From a checkpoint of a small mixture-of-experts model trained on Wikipedia: 509M tokens.
Below are experts of layer 7 (counted from 0) of a mixture-of-experts language model. Rows are named router (the router's row for the expert) and show model dimensions 0-191. Each number is 500 + 50 x the weight over its row's rms, rounded and kept within 0 to 999. Numbers have three digits each.
After each expert's rows: "mostly gets" lists some tokens that are sent to it at least half of the time. This comes from a sample of Wikipedia text that the model never trained on.

# expert 11
router:575453554523498380547445463443475568478562509506502584558466546419568488398561476525550455580522447612496456558475542506495529514510584505425554442525478557519441544525528446469551398495497428444488506498535474467522550424505535461512468564532458526463552478444519514365538473514513485555427454475486579539464391539580519512553502516405517463508478447493498487529515550471589506436595587463501472467459556586432439546562522481429559525527458526445517580500508524438501507526510485431474455492480561404506552455528381457510435475585553486579376482481537450452495557450572451541
mostly gets: " art", " Med", " med", "″N", " music", " ar"

# expert 28
router:682406354517503425594539481452556515503486493521510570535503544476533550415566465455527504578432573512468468589486509426500487507543454516562495462521519515517448543607459419456541456636412436450502451496463480471505492504555480534506480446555540569477454565462540558481474522510480448537494495537502516431457473488477435618506513450482502406541502556503484506480506464403522497449467473521548503555546492405502503527432551538426522445475512494431577448494522483398468558475489472566527425410474582505516485502504486513603456419557463425447387480487500467484489619521489526524
mostly gets: ".\n\n", " have", " they", " would", " been", " which"

# expert 30
router:607432422465515510523533452461419571423487583472481478574506554506536515428588601520403469503515452589548507593473502516402525539468501428496538493493544514515456500559397447500554453493391466471485395520551468512419570498516544525490491480533563548403394491539450491507430481510424538460494508520553534507425462533609519557477518468448586532520461536482538528546591532525538512459507434595580491485476581439484557514502598552401517492472554565414508499477444397410495504535450535502476452454509577447547450517526508529462436458565553504516558455479514453547438596500472487489
mostly gets: " years", " season", " life", " work", " days", " year"

# expert 10
router:599485418539499425510423429491367581530531479476504455521486459468556535493520555546499529485408464587455460488486502536529571579506494521422456447483523557510486542475467547512625521512534415472479379532589509445560551485425568533476457552526470487503508547458425492491490499486523488473568498525447539546550347596507527552513577428473568567556422510484410519538481496430537601401466448469565459580460488458557521494513546519397553401539474504417523519530531543412482602521506539528527505451514479498551439498482445443515524375505515442431534547485524500548450526465474465496
mostly gets: " ex", " v", " con", " res", " cont", " ad"

# expert 6
router:616381459533530443535485488521512581473402465485559491478479462518524533469506557498493464528470432549481495541509571525489455562535580525492520522498501500586438454510504504491617536518455508526495528432578496447490578506531446532514388507507584555543513553520485604493376477501496469474521512582410523458458400623463513544538458454435517532445452450494426438540570467482517515501433473565498512541407564545508387431441481427500467536537463572435508564476545439442423591520471504456559478424537473510569550535507461580446552508522463445546512383455573495450585530548586490498
mostly gets: " re", " U", " (", " E", " Re", " Or"

# expert 1
router:555457475455458407581464428497449557481475601454549524566519522482499469392564463558506507563515430540537497559484452494495518523531511557493484458519526545491479504469450392506553508581564577434442494544527464449581545429458476590461499470522427522473458472488578435488482362493430418506543567456493574456459448495498465536527492468435495516521498558442532480520464515489577596456453512543497479554506580533499506481524594481490619431469538544395519587469483478477424523547433470453486400465541517467515364539602484450514409472490497492498408421523437412453491543539517594539
mostly gets: " John", " member", " President", " David", " president", " Paul"

# expert 31
router:566464351426476495520506468546423598505454487434526539539556535508576457468583504492562496470535413519437423481390531601472547545523545498467561448446504475495488481564459459534584470559476496506383489508455473451545514472490422437511514498520511530576499473599435530498487484608540492448541447482481526525477348497526540461497554415433563503518454447451471486445501492476458497482489527524516482581504463463506462478487560486373506542470502574441441507561505459395473487496550540636501510440502478436506506518544506485543434417558480476419494503571592507472422643465541543472
mostly gets: " se", " re", " pre", " dec", " con", " pr"

# expert 13
router:599422397501512409513480497533460594443515481521504521582521513501454482509559521496436385569435480495390541541460435560444487563430476512478471491480491519519405542457516479494511460491498470440551421496439542420471548591468464596458367503464438532520569541479433482516475455581498446469519524522450535559486444572576471531493491563438541491555572517355427547498544531533622564466515495480562478553498522563521516522539523478403487490499474533469438494548508540437431552486537528497443499421468513480549475498505435510546364390439486492404483495593532563531491573520502454483
mostly gets: " a", " new", " Best", " gen", " art", " own"

# expert 12
router:511449449544522453662509450428488557471429538462506484548510551501468552409538471504499536501355354570487539442533433543372537539521471465454481455484527471489451528487408511409582483594482431551496501439481505470522525464443484595529468472535520463521493564497562509471490503523499459487583490508488531497563485486523572565489506456517557408449511575399396543480538508509614464453487478510506515508490510503503449530509525473438519402473441546451535489455402416418518514563438460567483462484550509473546427442576474471540538478465581373444411459515541451550546558512511524520
mostly gets: " they", " L", " They", " who", " Jones", " Jr"

# expert 7
router:549387440506428435555565489446517647466530532466544515465418511492515486431477494506473474524403545595527445499524535524494499581472566417389509492510496497462413523459497475523633401551469466503444467508501472386526536458586522545515436548523422551432409491465491440476514488445486480443533474575402549501320453446529443485450488504427476477526539471447558558522499531477570623530519485535505465473400508463487475505572532510391570477422431522430484515494537437462475542479476496458453504520473524462500539468533550480568481511462473513475499454526556538447499600559451538504
mostly gets: "19", "18", "20", "21", "23", "17"

# expert 17
router:612473434523519424501511486458465504472486529550447503496577508473564516412453499492441503521422531535433482519480507493473492612512516563432434468474397597550456515648452413455597422545441489445446472412504561477550567472534572627479532519619515633524511538489511487473525544533443501522555508603504550438561447529524467540496512429462464483484554521528418472468506497534564470469446561516550511636487434467479489495487532512465539434492529451455494489558471488468525581519422566450491514429484501558439577471513453489597389487532487484521496403528544497507550576496563475511
mostly gets: ".\n\n", "\n\n", "===", "==\n", "==", " |\n\n"

# expert 2
router:634436472569481467494485457465501561466467438477563599588436539435456554466538513526477518498466432558431430409415439494495464625463498460437510459463479467452564576542441497414563452656533382469480508491529537527474539545461535541471479532524497520448523591487486407452492480481471415541553470619544506466473466494571407506527510463481522424531535489501483436530544550465527483478508498516539444473449552464488448532557482425402516507516518523430442518537433419470400633450480428541427441448514561506531489522491412516491546482424514492516504512517449517458425576513451483511
mostly gets: " ad", " &", "\",", " Ad", " and", "=="

# expert 8
router:651419450501453403624471479509557547428461529483612534512560505530507583445472461500562439536404501529578455486493501562514517510492515503441551483416451527469438453597476501510614480573571497476464528528547519526510559481484469526496567494561505544572462536512546431486364485483503382466605540618467520525522416533516465578538454492494506527506535603585499475485599509512545503475458463469468509597410517491471543604476546414473488512486473511449521528520506551507491540480480503485509492467521563534586504540432476508532539477466567521476462497523617561408451571418507542497
mostly gets: " g", " G", " Th", " th", " And", " B"

# expert 26
router:539435380490498431547420426349501548421464609493540526525534513493492471466569487459497499489489517577465553497469434582496460551527520461519543468422398437602489484551416461383510529501467503450432544469390389540424520475499431517473450532515523598381420445487537546451471522533535532524551464520559549459439428555493529476497504440447520512569469537441497433604533564503606512405506396515488454512513490522419550512507444528457521559550446475468473507531483480486474520557484522516502505554511527476585476475510554467593448464550530408450490532506432530528477442521561565502
mostly gets: " do", " No", " Stev", " business", " Rock", " Do"

# expert 9
router:643485437480470455560550537511432610407476402468549503497538674497523458462484524446552503539491475469512502588412428532476463541467530503538473538508493529455480491504486540432587496501477419490430502523490474465588531455551458571517448461496528476592432556633534495531424409553485485558512529568473541496533413530557465482522526497528487475575465546438450454484559501484519536535525488546513557537459478518453464518535524380441526504403483561464438472476527438454490452513525489604558439499486546477554526533492403460615506475559557428416516567502576557435467571514510527579
mostly gets: " w", " W", " K", " c", " b", " n"

# expert 25
router:542520421474502492603495400471473531431417585499490460550502496456484495390556525560487417518415501512454493526451506517511529472514468456433457422502543479521469425612452482507540454566519483521505342510532477486495506490503511528518484503574464568459466523512500557475477508480459527440505505549488543523440454563596504574520485452487464416516540590567430617564612560540619591459542516559550513442449577544474535581419494479436512474498464511483480518511447456486431476466484566487396466495535565420576477573527459453515528393414567481475492478627488472518439476474560564511
mostly gets: " including", " with", " won", " took", " located", " based"

# expert 3
router:549458461485541397542593429434483504438471539466440496558558484481585543462574517427437358512444501505437546544508561506517475571464447556533559521538490530575503461570359484465648503562467489452413449503558479428429526415500597510604485408527504551434495497565445438448542476500510511444510582558530496513459465509524537498553505466505508505562495538504462566562556478510605598502556506602612544460539469435510495576451464509452540497463427470485445508463452449523462566521489517571512411477463491493606532458494441530455503453443509481547508441496507498508442563513457512484
mostly gets: " became", " south", " near", " north", " =\n\n", " Succeeded"

# expert 5
router:544467415503471444582501444544486684477437562496556516504435492465511503423544511459483534509443497496501500476453403527472443541637608547436530535526480487472485412507410439424566492543439525460450555421525478427521570461518478581585441461530504538528534499564485449474453395550459484490501550525409485582483414486539532509528491499501552525499484484430506532500535597525566520421469470524535416463486439479466520527508502430495526459460502536499583459564534475496486488585501495563484456455647520432442509471611503479545463472494581455419521523433524462437537543468595581518
mostly gets: " Har", " William", "ić", " James", " George", "ü"

# expert 0
router:532398392496459441504531423440396561460406475433531508606512517460547475481518479520486540453493443541465547479511529503461528575552551541530381460597383479457473550461418415495547455529518412431483508490451423515447529456458513601469376505526482483589491481483491467516485464552351478476516455525471560513509427542459484621587519494478529500487521452511489494537498452446496527501494532529532426406470489566505483442529561521368514507471545526472514562525552531554477536476523571495504465431520543438557531616499598522542454444564495507511460522575572578531460564495483500450
mostly gets: " pro", " dec", " form", " co", " trans", " res"

# expert 27
router:584383495515419475540547485435470496465495573506528508441449492480519493402508529503518509490399478464515576508490542583446563479478430573502513514481477436482485476521466440447715485523515438501483475491491485483476550403576587548489425515521516546485519445543490433432451467460508519468515534569419504482504401530457443497602457542421498478589605482450360509418433597512523478472486534596478519540429470438459555457506573572448564463489499549397533470408496503449437515501543516509473421464484560480531544560528503461484473496558577462471495476546424576507467554511512497489
mostly gets: ")\n", ".\n", "\n", " |\n", "==\n", "|"

# expert 29
router:554441425561541433604499489539519594498508627523562481579527469537535549471475489513418470549511453492538518531484440525452480526511579515512538473508522451562440525565434457442518423518539470442458536410544385538463532440560492599430471510583453523553434553619530576551440404518508500435470431523489522551423470513585495589562504461481541390545571514529428505490448556462534579543509510445491561525507472426480528499460524457449493435513498545497528533522535529543495500614549458496519508482512527468520502570582512536516428429559641467492535400478444592468447474563517527539
mostly gets: " Bar", " After", "eb", "ij", "After", " after"

# expert 16
router:606407476511531503496537405519465536353457500525528563517485514529470545464619526491471484544502417502498441502495518498514527535523487468548461485447477476525443554594412460463471462476470472429461416486447413459486535439541522502454491508531559584500498580520480445483469492535489503517533491608502509506462466480585454647468540458478538452533563481415455480471512528470461544451496500576619472507536544486548539543471503550353567428510455485402550550455543445442426543508408433492384394425481586439585466484529520471542513413507501421490479439538532468513423560515508461506
mostly gets: " is", " was", " an", " also", " being", " been"

# expert 15
router:551475440537507484602603409446538613454439534559529559558464491460503507442530570530380502493473545566513540502513519483420512550532455478518512426471380542514472482569402533529586472511446477501504472470417529481485535448502527640424382416503558498535485493468537484523368519491473472502540557494479482503416460510513538530561385528499464438526495492426479454545514472483514552407487432553532432429518495471552492554587481447425500474502500570551514582525407498488448509479466489524526465508446499514509453499606422414498488423515630459589446496519550521428518561498494482527
mostly gets: "-A", "-C", " ESP", "{", " CD", " =\n\n"

# expert 19
router:509475370477408527498430490464445651483423580488413511627414500480573495432588574496472449428519491597497590501517541622498447505534569442469485538486467593511453486485517499479542431484537503445458475486570478532465556534513565472559518492502489547520499609498503529474553509465446479428565506474480562547433411521583489442590402518489488476574485529460475547487514574471523518407499548535527448542496535523471565504523549504446525482456506488472565481594543466424508536534481484605459501490518536557431461436533492419578436567559501421522506474503553454453420553518487521411
mostly gets: " cont", " en", "anc", " Pl", " pl", " met"

# expert 20
router:610436437488596466543485460496481561488470469553555478498505541503483623489520453558402444559463528456573587493455546555482517533567479440518484423562486545538400461510448450536615523642456490513471474491537505472448579424532478483430476490484598532487455540504536473499499568491479376546530552495496491506441380586483542517452476502536516490462499474520521430576595585527545500519540475490569517491450534501394497413558502536374532418530493484448446599533562479455572521586468493510481438474532482500495525561494445456602438461569549459514466433515515466479499558439569510517
mostly gets: " $", " −", "″N", " .", "°N", "%;"

# expert 22
router:616382397448535472583510467505487524462457452537501623607500502450530599401447464464495471504431580527472455482433437531498483490606493457428491519461494539552488498517451409456520550532504456452405454392483495425475580492522460580482501456526554546561504626487505533503503504491444445517522477543437553511480488491540474542483457499411522473517524603495503493480476518487578564496554532508572467492467485520473513525399512500358492421492398471454536524509411503470493593529441498433493431383529574482580533472548460477477373444518539493497436523544537441476480524472483498469
mostly gets: " his", " that", " the", "The", " during", " their"

# expert 23
router:540429438500505466561555463396466600452481503466557545529530571424460520400492540466505502512431541560500512414409423498452405572508519499501456525445473492538432509536448437422522494528490498503472390435511505556561607377517496607466457402573567569453503618484431544457491414465471512555539511490485490431482474566598535570540484497423584523527525513467482529515567592470568565456552516503463521480490517504465483544572518382526505465484464556451493554537488420476472556493503509488454423384446574498534528525536471548438486486505543426462499477555518474461425555479540496573
mostly gets: " United", " University", " South", " State", " York", " States"

# expert 21
router:569418377490560408526539442420400528535556514496550464578487436483446602415467528480480470508470445469482457500553453510487501483469556409425480463498460455548519502573475548502584541515505476513488404441508519420530601506583498510476470495535558519626498541572451458491434431494528510505560531517469512466511433483511487495508465464427543463471527556453515533529580499503561511537551500570594484532496424555429515466482505449427585523477463571432535484507495401574430575452501487454444419425524446447547455485527518455558391381460505505426515464575509602531474540598470450461
mostly gets: " l", " second", " fl", " along", " bl", " three"

# expert 18
router:512417478513525502573481414411498532470509485411459468557507556507485497404508540455494492503469498505447603530462502566478469432434478556473437484489476536492485458550483389459659494576420496452476554477564520574485616429538479590504436501518575503504443534519473463467458445526441472522507553510498467467504460526592485470524552504452568421518565444448532508484601622464525576451593439562510466548551559526419451492550548438529553523456375467417481521494441411465507580529500467534448507469532582509515516556456447396493472421451542513454496390515492543487517557521559448500
mostly gets: "%;", " JPL", " MPC", " |", " Olymp", " ·"

# expert 24
router:569468518565491416570565506495456628537532538486556529541523490465487550463495493479520540493455509489505571495498493519578524591497459496458514444535470506561500458495505431510668525581475483503417446527538474389459507417602413562489449415583528525522515535573432433448485538535547468475484482513445565544543394569518502563503501555536570542580516528471511492575506524500481433500523445598587415426423546473505525427533407475439458509471517455407479588572519424450446528568522480453464439424463546530549594599558507504522426576545499495446486571489465492544470522500503537488
mostly gets: " ", "19", "–", "20", " Off", " −"

# expert 14
router:572300363473529340556536436495480507482389517463552508490505420561534545469526501484491479533542515495497523507509524501482413416581554487560489482473462557486497429457494480460531482522470549433469522407473569468474561404455533470413484434556598538499476449547464604427492579490406487549528492539512532458519419500461547426581461466444477559542523559392447501517581543476472528534528451518528498514472410547452579524476446467413496504527520573390527444463544450552465551516481531498461493465534529456552438491488515521528516492557479509454450484499572460485449533477575562491
mostly gets: " O", " se", " In", "In", " pro", " un"

# expert 4
router:569455426446498395498533459429405547533486513529570470547479497550536520445575486525475480519476485495482569537452456611437570546494501510498581481432361580438578456609465499472574466463473465542484463530513494453481573447508501530521524435604448552591484525575505543561474469473532526504567457569571523571539386482504537542559518490517553427509582523501456480482528486467528590440548610504553423513445542489556489494592517558467511418528476577475506566430486421454524488531527423462497446437504478575470550514508370497617542524485499442493480519518539545525553556486467599503
mostly gets: " M", " Al", " Sh", " Z", " ch", " Ch"